config.yaml
n_layer: 9
d_model: 256
experts_per_token: 2
activation: "swiglu"
balance_loss: 0.00333
lr_router: 0.00042
vocab_size: 6054
norm: "rmsnorm"
lr: 0.00136
beta2: 0.98
grad_clip: 0.5
batch_tokens: [32768, 65536, 131072, 262144]
Below are experts of layer 5 (counted from 0) of a mixture-of-experts language model. Rows are named router (the router's row for the expert), down (a neuron's output weights, with its number) and show model dimensions 0-255. Each number is 50 + 12 x the weight over its row's rms, rounded and kept within 0 to 99.
After each expert's rows: "raises" lists some tokens whose logits its average output raises strongly, later layers aside. This comes from a sample of Wikipedia text that the model never trained on.

# expert 10
router:34 52 48 35 43 62 43 60 33 54 51 34 54 34 68 57 39 42 40 65 55 50 56 49 42 32 48 22 58 51 58 50 32 55 42 44 37 50 56 49 51 49 55 50 49 56 46 37 55 45 55 66 54 69 33 50 38 58 50 54 45 32 40 55 56 42 64 45 73 65 52 22 58 80 40 55 56 47 51 76 64 62 41 34 47 50 60 52 65 48 46 30 51 45 31 41 65 56 53 56 43 46 44 55 40 65 50 49 40 52 67 58 38 79 51 50 44 55 56 41 55 33 46 64 56 52 39 49 39 55 42 69 30 65 65 41 65 58 63 66 61 62 70 30 53 77 62 45 23 38 68 40 59 59 23 37 56 48 27 36 44 54 48 55 55 61 40 64 36 31 46 45 54 44 40 73 77 53 63 47 38 50 42 20 51 42 33 41 41 36 53 62 48 24 60 40 70 57 34 50 61 62 56 55 29 36 29 65 63 61 48 37 53 55 39 41 49 64 76 76 49 46 52 57 51 76 45 46 44 32 42 70 40 40 52 49 61 57 44 48 48 62 66 38 62 36 47 55 27 47 48 30 44 40 40 40
down0:56 35 55 44 63 24 32 57 54 50 56 52 63 50 66 58 73 50 35 69 58 51 43 65 29 41 37 44 54 31 40 58 45 53 36 53 54 55 45 66 64 66 51 62 53 33 62 45 30 61 43 58 53 36 48 64 68 46 51 38 60 62 66 64 82 74 47 53 62 55 35 52 26 55 83 45 67 57 69 73 61 46 30 51 58 62 45 62 48 61 64 75 43 60 57 49 53 53 63 49 42 60 51 42 51 49 55 65 61 70 35 60 45 51 36 61 44 55 53 29 45 47 35 43 41 61 56 54 41 36 23 35 35 57 25 42 54 43 69 48 50 37 45 26 51 33 42 60 51 66 59 50 46 43 52 78 58 46 36 39 40 57 34 52 33 51 67 60 41 57 65 57 37 53 58 74 44 43 50 57 49 39 47 29 38 38 45 48 51 57 50 43 45 41 54 70 56 28 52 47 63 52 55 34 48 77 50 63 61 53 55 52 62 62 58 63 53 34 17 46 54 55 56 70 47 39 42 67 86 45 57 40 55 62 52 77 43 52 50 44 53 55 43 48 45 54 40 43 36 48 43 69 49 56 38 69
down1:80 53 45 70 35 50 54 65 41 54 31 52 31 41 49 48 49 41 53 35 56 28 44 42 59 45 48 36 43 43 48 38 59 49 42 61 47 38 36 42 52 72 46 63 33 27 42 40 24 64 24 53 54 35 61 45 58 31 49 47 29 47 29 52 60 59 30 39 44 58 39 54 62 48 51 49 60 43 61 43 50 43 39 33 50 65 52 43 47 51 47 47 49 42 56 49 58 35 44 40 52 43 76 40 31 55 47 72 71 52 60 68 47 27 39 52 47 59 62 55 52 17 35 56 55 57 50 62 28 51 50 53 49 63 55 40 55 39 61 62 23 54 46 57 30 40 52 57 46 52 59 54 55 42 36 51 41 56 50 43 47 44 71 25 48 55 46 43 80 62 59 33 63 39 72 54 40 61 39 77 39 45 65 50 52 64 23 34 39 55 42 56 61 37 60 29 52 43 25 42 56 34 45 53 62 67 46 50 59 58 30 56 78 56 50 64 55 59 35 55 70 42 34 49 43 36 52 84 32 50 60 68 63 50 53 49 73 39 70 49 38 47 53 62 36 61 48 61 45 48 56 58 47 53 64 32
raises: "ated", "as", "ia", "i", "in", "ic"

# expert 21
router:69 68 46 45 45 41 43 44 64 55 38 51 57 61 90 26 49 52 39 43 54 50 52 44 31 48 55 65 41 61 32 51 55 72 57 29 36 60 55 58 45 73 73 60 51 55 48 35 35 78 60 65 54 68 52 63 65 57 44 42 45 40 23 68 53 48 33 38 57 61 51 64 53 50 55 38 40 48 46 30 67 57 46 51 60 69 42 52 60 39 60 52 35 54 71 49 41 48 15 44 30 32 44 73 38 59 48 61 77 64 58 38 63 79 42 40 39 71 51 65 46 57 60 54 51 39 46 59 68 62 58 61 52 48 53 35 56 45 50 40 46 46 53 70 53 53 57 44 49 42 52 40 78 74 60 52 47 49 61 40 30 50 60 60 49 57 48 41 60 47 40 50 49 48 48 26 32 71 56 63 49 35 46 43 37 39 67 57 49 39 30 46 40 38 45 41 45 13 41 53 53 50 53 49 58 60 61 70 62 38 54 63 57 40 42 38 62 34 48 42 53 38 47 47 48 62 53 67 31 41 67 61 35 49 55 43 42 47 55 56 39 70 71 52 45 57 69 68 53 59 65 63 62 51 44 59
down0:51 85 59 54 31 53 44 71 30 49 66 37 33 53 57 47 42 50 52 66 56 49 63 73 57 63 56 55 28 54 36 56 57 58 39 66 57 45 60 78 41 28 53 63 29 50 35 60 54 46 43 41 50 44 53 59 67 61 53 40 38 30 39 39 30 42 58 54 52 45 42 51 41 40 67 59 56 23 41 41 39 39 45 51 41 45 29 29 50 58 42 52 22 42 58 30 65 45 58 51 39 39 36 41 36 66 43 45 31 47 59 47 71 43 54 34 63 65 55 37 47 54 38 57 66 57 60 49 49 29 25 39 44 48 39 55 32 54 73 32 59 49 46 47 52 52 57 56 25 58 47 36 57 63 57 61 44 33 33 46 51 57 42 67 58 60 41 42 40 65 46 47 41 52 40 56 44 46 60 39 51 48 42 71 51 63 47 33 65 64 48 47 44 60 43 72 49 37 75 51 70 35 71 67 46 49 72 46 31 45 71 38 51 39 55 41 63 70 55 47 55 44 61 57 35 44 49 47 37 57 66 52 62 45 49 40 39 34 76 40 50 50 57 26 43 44 68 71 56 64 31 54 32 37 36 33
down1:55 55 48 44 47 32 72 65 46 67 60 61 65 17 47 43 51 52 35 57 45 49 49 42 43 58 50 42 45 58 53 74 45 61 66 59 48 74 31 16 44 34 49 34 19 58 40 64 42 46 33 55 37 56 56 49 38 64 41 48 47 64 37 31 32 65 38 54 46 55 41 65 64 49 41 48 51 67 48 39 58 43 43 35 55 51 50 57 30 40 59 43 55 36 55 52 30 75 58 59 59 62 74 83 40 73 77 49 41 45 45 32 38 64 59 53 62 43 55 46 34 77 57 42 47 31 34 45 42 51 62 39 50 40 69 50 37 68 57 55 48 64 53 58 36 53 40 50 56 54 51 64 57 39 56 27 54 32 34 48 43 45 59 53 54 35 52 79 60 45 48 36 49 51 68 43 83 65 30 42 35 46 64 71 47 46 57 40 44 32 57 50 42 50 50 41 51 48 40 50 69 53 43 61 46 50 70 62 67 37 56 78 43 46 33 42 66 57 66 49 43 55 33 50 47 39 46 56 68 54 49 55 68 47 59 35 60 48 57 50 50 48 49 70 63 45 70 49 39 54 54 57 61 67 45 69
raises: "g", "b", "f", "ve", "av", "s"

# expert 12
router:57 35 59 39 75 47 30 44 45 55 76 36 26 51 32 32 49 55 61 40 71 35 66 56 48 62 72 50 38 71 41 75 29 35 54 40 52 52 62 59 61 43 67 47 56 66 56 27 45 56 44 39 46 66 50 32 54 60 67 59 55 61 61 61 56 50 60 40 34 44 42 40 46 38 44 44 31 34 49 57 58 53 42 40 44 47 42 53 44 64 61 50 49 59 45 26 49 73 55 49 64 43 54 41 54 49 66 33 60 19 43 43 47 54 62 50 70 57 65 60 60 57 41 60 55 49 69 49 50 49 51 60 52 35 47 54 48 46 53 60 39 49 53 50 45 69 60 44 45 68 66 51 53 46 64 36 56 59 83 38 52 41 67 62 54 52 35 76 35 35 18 55 54 28 56 47 47 53 56 54 68 43 45 53 48 25 52 64 51 68 66 56 62 36 60 37 54 57 63 56 49 34 54 51 53 35 32 47 54 50 39 62 42 63 73 31 62 29 42 47 47 81 36 44 29 59 59 55 48 40 49 74 56 64 65 53 59 38 68 50 41 24 40 45 49 40 36 59 68 68 49 35 65 56 54 40
down0:52 65 31 54 51 45 62 54 41 72 54 46 34 58 23 49 56 61 49 29 50 39 57 48 26 51 36 38 68 56 51 37 29 52 48 55 58 25 33 38 56 54 49 58 53 48 77 58 60 50 59 47 61 57 60 34 58 59 54 46 41 56 55 54 44 57 40 51 38 54 44 42 41 39 43 26 62 64 60 56 26 36 42 36 46 39 55 58 56 41 58 48 42 50 49 33 33 47 66 62 61 39 49 45 44 34 50 51 59 48 58 57 30 48 41 33 59 36 55 71 48 66 38 40 67 12 56 57 54 45 41 46 48 46 51 42 77 66 36 55 45 38 55 50 31 46 50 56 39 55 55 55 74 57 47 54 53 34 49 53 43 45 41 43 38 09 45 61 41 53 57 58 34 44 44 51 46 38 56 66 71 84 36 49 40 44 68 48 62 43 45 67 54 63 54 57 69 63 48 49 57 49 62 97 31 61 57 43 80 44 55 43 34 44 46 30 57 47 63 38 36 65 46 61 28 51 57 52 49 68 61 49 45 53 53 38 49 48 54 55 54 53 34 64 50 12 27 48 55 58 42 32 65 42 54 44
down1:68 56 76 30 71 58 39 72 35 59 52 52 45 53 66 51 61 64 76 37 44 57 44 63 51 50 41 45 41 52 43 53 44 47 25 53 54 51 34 56 52 44 64 41 72 39 45 48 63 49 38 45 60 56 37 37 54 54 38 41 50 49 56 74 54 65 29 65 36 46 55 59 34 67 52 46 65 32 40 44 28 53 52 28 53 63 72 59 52 59 47 44 41 26 62 71 50 70 58 56 38 71 55 54 57 51 48 38 50 53 50 66 31 54 57 40 62 47 43 61 49 55 40 31 65 66 38 41 46 44 60 57 55 38 47 37 67 46 32 21 61 30 39 27 36 46 57 38 64 65 39 48 51 42 56 65 19 53 57 53 73 69 39 38 41 73 64 35 58 61 47 51 22 31 59 77 46 48 39 65 18 47 30 41 51 44 50 49 61 47 49 44 38 61 52 52 50 45 56 76 44 34 44 36 54 75 49 48 49 57 56 39 49 35 48 56 50 33 60 61 45 48 40 75 40 37 48 45 52 56 36 41 43 40 50 44 37 55 48 44 56 39 44 28 30 38 58 39 59 44 65 56 55 38 37 64
raises: " |", " (", "\n", " –", " as"

# expert 5
router:68 66 65 24 58 58 43 24 48 54 37 36 47 48 42 51 49 59 57 46 61 47 48 46 57 40 44 31 30 32 41 63 61 59 55 48 37 42 57 33 47 53 39 48 45 62 47 50 71 41 48 69 53 39 36 38 73 54 42 47 44 35 40 64 60 59 46 66 52 41 59 55 31 48 50 27 50 48 35 44 28 76 44 55 26 58 54 39 62 48 52 69 47 53 39 31 61 59 58 65 49 69 41 43 34 65 60 55 58 55 50 68 44 31 54 43 55 59 51 53 45 53 54 62 47 37 55 68 44 49 50 70 49 64 57 40 56 48 37 38 28 29 72 49 57 50 47 41 51 44 58 33 30 44 48 51 58 45 32 70 37 48 63 44 58 42 43 53 67 62 55 42 55 44 38 49 41 41 27 43 55 78 45 40 37 47 35 55 70 58 52 41 65 44 54 62 53 53 58 56 71 62 63 51 38 47 50 58 58 72 23 60 68 55 32 45 35 46 39 68 54 56 52 52 35 62 74 50 12 53 59 36 64 65 72 62 58 30 57 48 21 62 78 57 45 66 66 41 39 57 47 47 24 61 47 38
down0:21 43 47 33 40 53 54 47 46 56 57 54 50 47 28 34 47 37 65 49 61 71 54 31 71 56 62 60 39 46 51 24 52 61 48 62 43 45 44 50 56 48 54 30 43 25 55 35 53 73 53 45 44 48 70 58 35 59 34 58 51 47 54 42 44 47 47 29 75 45 65 57 32 55 58 35 43 76 56 61 47 34 52 41 51 40 59 71 65 59 46 42 48 51 32 58 37 83 50 46 61 54 74 50 55 38 46 69 49 38 51 49 42 55 48 53 65 22 42 47 50 54 57 59 56 41 48 41 65 25 49 32 41 57 54 50 46 65 31 41 31 54 53 59 28 66 56 70 61 59 44 73 48 60 26 45 49 44 45 42 40 50 69 60 47 57 44 42 53 50 56 30 41 64 62 61 33 58 46 46 35 61 53 40 32 50 39 53 28 46 78 28 67 34 32 47 42 55 56 61 61 53 51 41 51 24 55 39 24 50 43 55 47 44 42 43 49 48 50 43 48 37 47 33 69 45 56 59 59 36 42 39 79 79 65 63 43 50 55 50 30 42 33 42 44 38 56 76 44 48 54 68 67 67 57 54
down1:46 34 50 56 44 44 42 49 40 65 52 51 69 33 20 48 64 64 58 44 43 50 51 55 48 48 58 52 56 55 53 51 61 58 35 51 68 40 42 63 47 63 60 73 49 59 50 22 70 75 60 45 54 34 57 38 56 63 33 50 57 83 46 52 66 59 50 47 36 64 51 40 63 43 41 42 48 58 32 45 60 58 58 40 46 51 64 52 62 53 55 74 35 53 48 67 52 28 32 56 51 52 52 46 61 41 50 50 25 50 48 36 46 21 60 40 41 48 68 43 81 57 32 24 67 46 52 45 47 41 39 51 60 36 58 50 60 61 53 51 45 43 48 45 52 40 65 61 39 50 47 33 51 56 40 44 48 39 40 44 70 34 15 60 42 54 40 45 60 70 38 69 47 57 40 35 55 61 52 70 69 62 52 66 69 50 59 42 36 49 36 45 49 55 35 43 68 69 38 48 54 46 57 67 59 46 50 47 69 63 49 42 51 42 58 62 50 30 52 44 67 55 50 53 65 60 56 41 62 53 49 31 32 29 52 53 53 26 39 63 37 57 59 27 61 86 34 50 77 30 72 52 42 62 31 48
raises: "-", " and", ",", "p", "c", "b"

# expert 26
router:57 41 55 55 51 74 71 42 64 63 60 35 56 37 26 42 55 61 74 47 66 50 61 40 37 30 57 40 37 75 46 45 62 42 46 49 40 49 57 38 39 63 61 70 61 53 39 47 48 54 25 29 62 67 58 45 40 50 53 70 41 56 49 41 56 58 58 59 40 70 35 50 52 52 60 47 45 50 42 44 61 37 47 64 73 30 64 59 42 51 44 72 52 47 40 29 45 32 58 50 51 35 46 53 63 40 61 26 54 46 31 45 44 41 35 50 49 66 42 41 27 28 33 47 62 62 49 59 31 56 57 28 44 60 57 65 64 35 44 35 35 50 23 54 42 68 63 39 28 63 62 65 39 53 65 37 51 50 60 63 70 63 34 60 41 59 37 45 43 42 30 55 29 47 55 60 33 57 38 64 60 50 52 50 48 56 58 44 45 41 49 40 70 52 56 41 42 44 39 68 60 41 57 53 38 39 42 41 27 53 56 42 47 77 55 44 58 38 35 58 77 67 33 48 50 53 41 64 42 61 65 55 55 75 60 50 48 58 35 24 70 30 41 48 36 52 44 33 59 31 61 64 62 53 54 48
down0:64 55 43 59 55 54 35 50 66 61 58 51 58 32 54 67 61 48 31 50 53 33 45 36 72 63 46 59 60 67 64 52 44 28 71 62 52 55 53 71 47 32 70 40 38 27 63 52 45 41 64 34 50 57 48 49 71 60 46 77 56 43 50 62 45 55 50 49 45 51 48 58 55 43 46 30 35 45 42 61 60 37 58 62 40 53 54 45 31 43 41 35 44 46 51 52 48 33 51 44 51 46 59 32 45 45 49 60 55 66 44 57 35 48 28 48 63 67 51 46 52 64 49 63 70 58 47 25 48 60 44 53 44 54 64 59 47 37 32 57 50 48 59 30 38 54 31 33 40 45 42 69 37 40 57 22 60 65 53 48 42 55 74 48 31 67 39 44 68 28 37 56 70 51 82 36 50 50 40 43 58 43 61 37 53 48 43 40 40 59 65 59 47 33 30 26 36 45 77 58 45 59 64 60 56 68 39 57 40 70 62 55 42 56 57 47 40 46 55 43 36 40 50 48 66 74 33 47 32 50 37 52 67 53 78 40 51 57 31 75 48 35 46 63 49 42 58 28 76 63 27 59 40 65 35 47
down1:58 49 51 53 41 25 19 44 66 65 42 58 41 52 58 34 65 44 41 46 61 53 61 61 45 61 59 59 50 25 45 49 32 44 43 57 46 50 56 53 55 44 40 50 57 45 46 50 30 53 62 36 47 73 47 42 44 46 41 44 57 61 68 66 43 54 48 55 50 38 32 48 45 33 47 59 40 30 56 46 73 60 44 38 48 25 52 72 60 50 57 49 41 18 51 48 46 45 41 45 47 53 47 51 60 60 47 35 50 65 52 56 62 94 59 68 54 43 46 60 49 57 60 57 30 54 27 45 84 44 63 62 49 40 61 46 73 45 64 60 31 36 56 57 44 57 44 46 51 69 50 46 37 64 36 67 50 57 51 53 32 27 64 54 61 48 60 58 39 54 74 48 43 45 52 53 33 35 48 66 57 35 60 51 46 52 62 56 47 75 51 52 54 55 43 54 49 37 65 49 33 64 31 35 40 50 29 61 43 54 36 58 65 43 42 55 15 39 45 30 34 25 59 36 73 51 62 33 46 52 47 27 56 75 67 69 35 53 59 58 54 44 47 44 66 58 49 43 64 51 79 44 60 59 36 62
raises: ",", "(", " ("

# expert 13
router:57 34 56 63 32 35 40 47 60 54 47 55 43 53 19 28 73 42 65 59 48 48 56 57 41 49 66 39 51 50 45 48 83 39 70 49 52 40 52 32 32 20 54 53 42 41 57 77 53 40 38 30 38 71 52 45 62 48 52 40 57 62 62 45 48 51 34 40 36 39 45 56 54 30 58 41 44 78 69 53 44 53 58 51 64 67 55 53 47 49 46 72 50 35 59 30 46 48 69 67 54 63 56 63 32 58 42 69 49 44 40 55 75 58 38 61 49 51 37 71 57 53 34 49 53 60 35 64 48 47 52 52 51 56 53 45 60 78 33 39 27 34 37 75 45 28 65 34 58 55 72 59 70 35 26 51 46 43 64 65 54 50 44 52 61 64 60 49 44 63 55 46 55 54 52 57 34 44 39 38 58 52 64 48 58 40 64 40 43 50 56 65 66 49 43 62 65 29 54 37 57 58 49 40 58 69 50 50 50 70 62 59 61 45 24 50 50 58 45 49 79 30 53 44 53 60 49 51 42 50 61 37 53 75 58 52 23 52 59 47 47 33 63 24 40 39 56 39 52 25 41 44 60 49 49 50
down0:47 56 40 62 49 28 44 55 55 44 65 44 54 42 35 29 38 40 70 53 45 27 21 54 59 54 51 43 43 55 52 62 49 44 62 48 45 50 47 33 36 52 28 43 57 55 67 48 69 50 50 57 60 69 31 34 49 56 50 55 45 65 71 37 56 45 61 37 46 41 41 46 53 44 47 48 48 52 58 53 38 56 65 44 64 58 42 47 60 56 52 46 29 53 61 62 63 31 51 33 38 58 52 63 47 55 53 72 41 48 68 57 55 65 36 73 29 57 45 51 59 44 61 61 59 61 68 33 62 75 78 27 39 72 29 42 63 54 35 57 61 53 56 56 52 61 40 42 55 74 25 48 50 51 45 62 28 64 41 61 56 39 69 69 55 68 52 29 45 46 41 74 46 49 58 53 49 57 53 13 68 61 56 34 50 43 41 37 41 51 44 65 54 54 52 48 33 46 45 56 59 49 46 71 49 44 49 27 69 57 53 66 18 51 45 68 33 48 41 45 63 29 35 43 57 51 41 60 66 68 48 76 52 61 45 65 44 31 44 61 74 56 59 60 39 29 65 35 45 40 31 44 54 45 44 49
down1:56 23 34 40 71 23 33 33 44 53 67 37 37 52 40 38 59 60 55 48 47 39 41 46 27 44 24 65 71 55 35 53 47 50 59 37 59 63 39 41 50 72 51 71 49 56 45 50 59 35 45 37 48 37 58 46 34 56 25 54 65 55 39 62 50 64 36 41 26 52 63 69 68 38 60 44 50 57 26 40 47 49 46 49 63 42 52 65 41 54 24 55 35 30 42 60 63 26 55 45 57 50 59 69 28 52 41 63 57 43 51 57 30 50 38 60 58 55 43 27 47 46 51 56 34 47 63 57 36 37 59 61 55 53 67 38 56 50 37 43 22 49 61 47 43 55 55 66 37 68 51 65 55 58 53 74 52 47 47 66 58 45 39 76 46 54 56 53 50 72 42 38 38 58 55 45 53 52 48 58 42 46 49 30 54 30 46 57 54 42 65 40 46 65 66 86 51 52 43 34 50 36 62 52 49 29 26 52 39 63 34 52 71 59 56 41 59 47 52 67 55 50 32 41 56 59 44 53 68 54 46 31 42 57 41 64 51 45 58 42 43 56 54 49 63 51 86 56 32 47 59 47 69 66 49 31
raises: " or", ",", " and", "s", ".", "c"

# expert 31
router:42 42 38 44 60 42 70 66 77 63 44 38 68 54 25 56 45 55 44 45 45 57 33 43 59 28 43 60 39 68 56 61 63 42 49 81 60 45 73 69 41 44 52 36 59 64 81 44 52 35 41 59 76 47 39 70 70 61 49 55 81 43 50 56 48 46 53 50 58 40 29 44 51 40 57 45 54 49 33 57 56 54 43 36 47 55 34 53 63 55 41 38 44 45 37 28 64 54 46 50 70 51 45 41 68 42 60 64 67 58 43 29 55 27 67 35 43 54 58 41 46 50 51 69 42 42 59 42 45 59 64 57 55 58 39 47 65 51 50 48 69 44 55 43 27 63 55 59 47 56 29 54 46 31 45 47 39 34 56 47 56 61 40 62 52 66 38 28 64 42 42 53 47 40 63 47 27 42 63 52 42 57 44 46 50 51 36 68 64 57 47 55 39 70 52 74 58 91 46 51 31 48 40 66 74 42 49 66 42 52 51 66 34 45 56 42 38 37 46 34 07 43 33 53 49 65 60 53 51 40 60 56 42 41 47 63 57 57 66 46 55 34 60 51 70 57 33 49 47 63 49 45 48 67 53 53
down0:79 70 60 32 60 50 57 52 40 39 60 79 39 55 62 46 65 39 59 35 54 51 57 56 48 62 43 48 40 31 50 32 60 38 41 27 48 41 37 43 50 31 57 57 29 37 59 33 42 34 60 42 49 30 58 46 44 63 43 47 42 47 52 76 53 51 62 41 28 45 68 51 32 36 43 77 53 49 50 61 52 38 49 48 41 22 41 57 78 51 35 56 63 47 60 55 43 48 28 49 58 49 35 31 41 59 33 34 44 59 61 48 51 56 50 59 62 52 53 64 65 49 44 40 43 60 42 45 46 42 28 36 42 57 49 59 37 64 30 50 26 48 55 50 56 64 61 63 24 36 36 40 56 55 49 31 64 76 63 42 43 53 34 52 40 37 49 75 51 48 52 52 36 50 65 55 34 58 41 53 36 63 54 40 46 70 65 39 48 40 41 76 50 38 48 55 58 68 49 66 49 39 52 54 28 54 53 53 53 49 34 64 50 44 45 70 51 66 65 77 56 21 62 39 82 52 59 55 59 59 55 52 64 44 52 53 51 16 53 52 63 63 69 60 43 39 44 57 60 49 48 29 44 64 60 47
down1:48 40 56 40 34 34 46 54 68 80 35 44 51 43 26 17 50 49 48 78 51 53 65 59 63 56 55 49 56 48 58 49 32 40 46 61 69 63 76 38 57 57 65 39 72 44 35 44 74 56 47 40 35 44 27 40 44 57 43 62 39 58 46 63 59 27 48 20 47 55 35 38 61 42 71 43 38 30 43 25 54 53 46 23 70 43 73 45 50 71 46 54 52 48 67 50 58 35 53 51 60 60 71 32 75 45 47 62 54 33 33 47 37 72 75 35 55 54 66 62 52 48 56 71 33 65 45 19 51 59 47 47 50 39 42 51 42 50 51 41 46 44 69 57 49 35 61 58 44 42 46 45 42 29 50 56 59 41 49 51 43 60 51 44 44 47 40 33 55 65 33 30 40 56 32 41 47 41 44 47 22 36 50 52 47 62 48 55 50 34 33 46 77 72 49 43 32 60 41 47 41 40 40 43 53 39 57 46 52 43 47 59 28 32 43 43 40 48 61 52 56 30 42 65 47 46 55 59 50 41 57 63 52 55 69 31 37 47 68 57 54 57 34 52 42 50 52 62 49 46 57 48 63 54 44 38
raises: " ", "\n", " P"

# expert 4
router:51 45 58 59 52 39 52 50 61 51 74 53 57 27 44 60 56 44 36 59 59 37 57 55 35 48 43 28 52 49 48 48 53 48 62 60 62 71 54 59 54 48 47 66 28 66 44 47 51 33 62 45 51 45 48 43 60 21 47 47 53 46 48 40 56 45 43 34 47 41 62 49 51 44 34 18 54 35 63 56 44 60 60 60 47 48 46 66 47 47 42 44 32 57 56 56 44 54 67 41 49 60 41 48 39 43 41 39 58 49 53 39 52 51 28 53 74 49 50 61 90 66 47 58 45 70 44 43 42 53 39 62 52 57 26 68 47 34 61 51 32 47 30 59 32 39 44 73 80 43 56 29 41 39 48 42 50 24 49 58 49 47 75 52 55 57 49 66 63 35 79 48 62 52 50 54 37 60 41 35 56 52 28 39 50 46 63 52 24 47 25 56 22 49 65 70 54 15 44 52 57 60 56 46 64 52 43 67 51 43 42 38 54 52 62 66 58 41 66 60 78 36 30 52 43 41 33 65 48 49 72 51 48 51 39 31 35 49 30 62 52 58 58 47 42 60 66 25 50 58 41 62 37 71 51 44
down0:56 51 65 50 35 53 40 42 35 55 48 60 24 53 47 51 40 41 55 47 37 65 51 37 71 65 71 57 46 46 69 53 83 56 58 43 45 61 52 67 48 53 45 44 53 64 67 46 69 49 53 41 41 72 26 58 38 44 57 40 38 50 52 60 53 30 48 48 47 52 66 47 36 47 45 60 42 52 48 38 58 36 48 67 51 39 60 61 22 52 22 48 49 46 58 51 26 49 69 56 39 51 48 48 31 79 43 62 59 60 57 58 35 44 51 74 31 62 59 43 34 33 76 75 67 64 47 52 78 43 33 65 33 67 40 40 43 39 34 47 57 45 51 49 64 42 40 54 39 83 54 57 59 60 43 61 50 61 58 47 59 48 59 57 64 46 61 33 69 51 63 55 37 50 43 35 64 54 48 39 61 38 63 60 40 53 53 47 62 44 53 36 46 30 49 74 47 51 81 43 49 40 42 76 45 52 51 52 41 78 48 73 45 84 66 50 59 62 61 60 44 58 54 45 66 48 57 39 58 53 68 42 49 65 46 65 49 45 43 37 59 73 56 57 42 57 62 72 44 64 42 50 48 56 53 41
down1:48 33 54 52 43 42 38 29 47 56 30 53 45 61 34 43 60 47 63 71 54 62 47 37 43 64 67 47 39 47 38 54 45 44 46 52 31 40 35 52 35 38 40 49 57 67 42 58 48 50 52 60 28 52 45 37 42 35 51 35 67 69 57 48 41 68 60 38 61 35 35 43 50 55 59 53 52 68 75 31 39 57 53 41 53 51 60 57 57 45 79 57 76 57 58 49 62 58 49 31 74 74 70 51 37 43 53 75 46 44 50 61 42 49 43 53 58 44 38 50 48 34 50 57 47 58 21 41 67 40 40 52 51 51 37 46 57 29 42 40 50 59 70 37 42 61 23 59 31 58 34 48 48 64 38 62 56 32 71 53 55 55 46 40 61 67 53 51 36 58 47 44 69 45 33 44 47 61 42 31 65 61 33 48 28 33 33 53 64 60 80 51 33 58 48 72 54 78 54 30 60 59 39 45 49 55 57 52 48 50 44 62 68 38 56 29 56 54 46 63 33 58 71 68 26 28 57 58 57 50 41 66 50 94 47 36 58 52 52 54 56 52 63 55 54 41 41 53 55 37 34 44 52 49 43 45
raises: "in", "-", " is"

# expert 19
router:53 33 73 37 33 48 62 73 36 54 54 47 60 44 25 60 48 53 57 63 50 59 44 23 57 26 52 50 42 55 38 67 32 31 46 74 59 46 52 59 55 46 31 54 38 32 55 68 51 29 25 36 60 61 42 70 58 41 45 55 42 53 63 29 68 45 52 48 13 43 73 66 39 61 73 60 31 50 35 40 27 43 66 45 65 65 69 54 44 27 43 48 37 60 51 43 52 38 41 40 42 55 41 45 47 44 52 52 63 37 46 35 63 42 33 51 51 25 41 33 34 56 56 38 64 67 56 55 33 58 58 46 50 40 50 51 54 23 42 50 50 53 48 66 36 64 60 61 62 41 42 55 55 39 56 43 50 48 40 57 51 57 57 50 53 32 73 43 40 41 49 56 50 46 47 41 34 70 40 50 73 50 48 64 36 49 38 50 55 64 46 38 32 60 60 49 61 66 49 54 35 58 35 45 36 55 58 38 55 63 52 47 27 70 53 36 19 48 59 54 68 71 51 46 59 37 45 48 38 60 40 54 50 83 50 48 35 67 56 35 54 55 48 47 44 76 38 41 53 39 44 52 53 46 57 69
down0:53 49 48 34 48 30 71 40 63 39 47 50 56 51 00 64 42 60 46 33 48 54 63 52 47 52 46 61 40 46 59 58 45 50 43 35 48 53 42 51 50 47 64 51 34 45 59 61 42 46 48 24 22 59 67 45 38 64 56 45 54 38 28 28 40 36 60 43 47 54 46 45 35 45 48 41 59 43 56 34 43 57 46 37 45 86 42 39 61 30 70 41 53 33 53 72 48 33 61 65 48 53 72 55 51 52 50 68 37 40 47 31 56 45 58 65 55 56 35 58 43 61 51 63 40 54 57 45 62 66 36 45 59 28 63 40 43 56 46 60 60 55 58 52 32 59 32 51 32 51 68 52 73 46 48 51 53 37 39 61 49 59 60 46 65 63 36 62 53 74 56 56 39 56 47 40 43 34 90 26 54 39 46 61 59 51 52 48 51 52 54 59 53 50 39 36 25 48 48 48 59 71 65 92 43 60 71 46 55 45 60 52 48 61 48 44 55 45 26 67 43 62 52 58 56 31 47 45 37 55 57 64 53 59 60 58 53 34 55 46 50 44 49 39 41 45 61 55 46 59 55 28 49 49 38 24
down1:57 70 71 21 46 39 55 56 56 95 42 38 60 37 35 50 37 55 57 29 37 39 62 56 53 43 33 62 55 57 45 43 38 49 39 47 53 74 40 56 50 38 63 48 44 61 47 49 49 46 41 47 72 52 43 51 36 37 55 40 52 46 31 46 51 40 66 44 46 44 47 68 44 30 52 48 48 33 44 67 48 43 60 24 41 32 44 57 23 37 44 64 59 54 40 61 45 36 58 38 59 30 67 54 49 59 33 54 38 52 61 42 58 48 37 39 53 58 46 54 46 29 46 59 76 38 50 58 47 68 61 52 27 43 60 52 46 36 56 43 52 51 58 25 57 49 53 67 48 60 60 40 68 65 53 46 49 57 67 59 42 61 44 48 57 45 39 50 40 31 52 35 30 39 51 73 73 31 56 28 48 47 49 62 55 44 39 38 49 48 51 43 12 55 35 58 57 66 38 67 53 53 49 68 44 38 28 57 45 40 42 59 50 51 44 42 70 56 63 66 47 60 66 62 50 62 56 22 70 39 34 48 29 58 82 51 74 40 31 37 60 52 43 53 48 48 49 31 40 60 54 30 46 53 52 49
raises: ".", ",", " |", ":", "st", "-"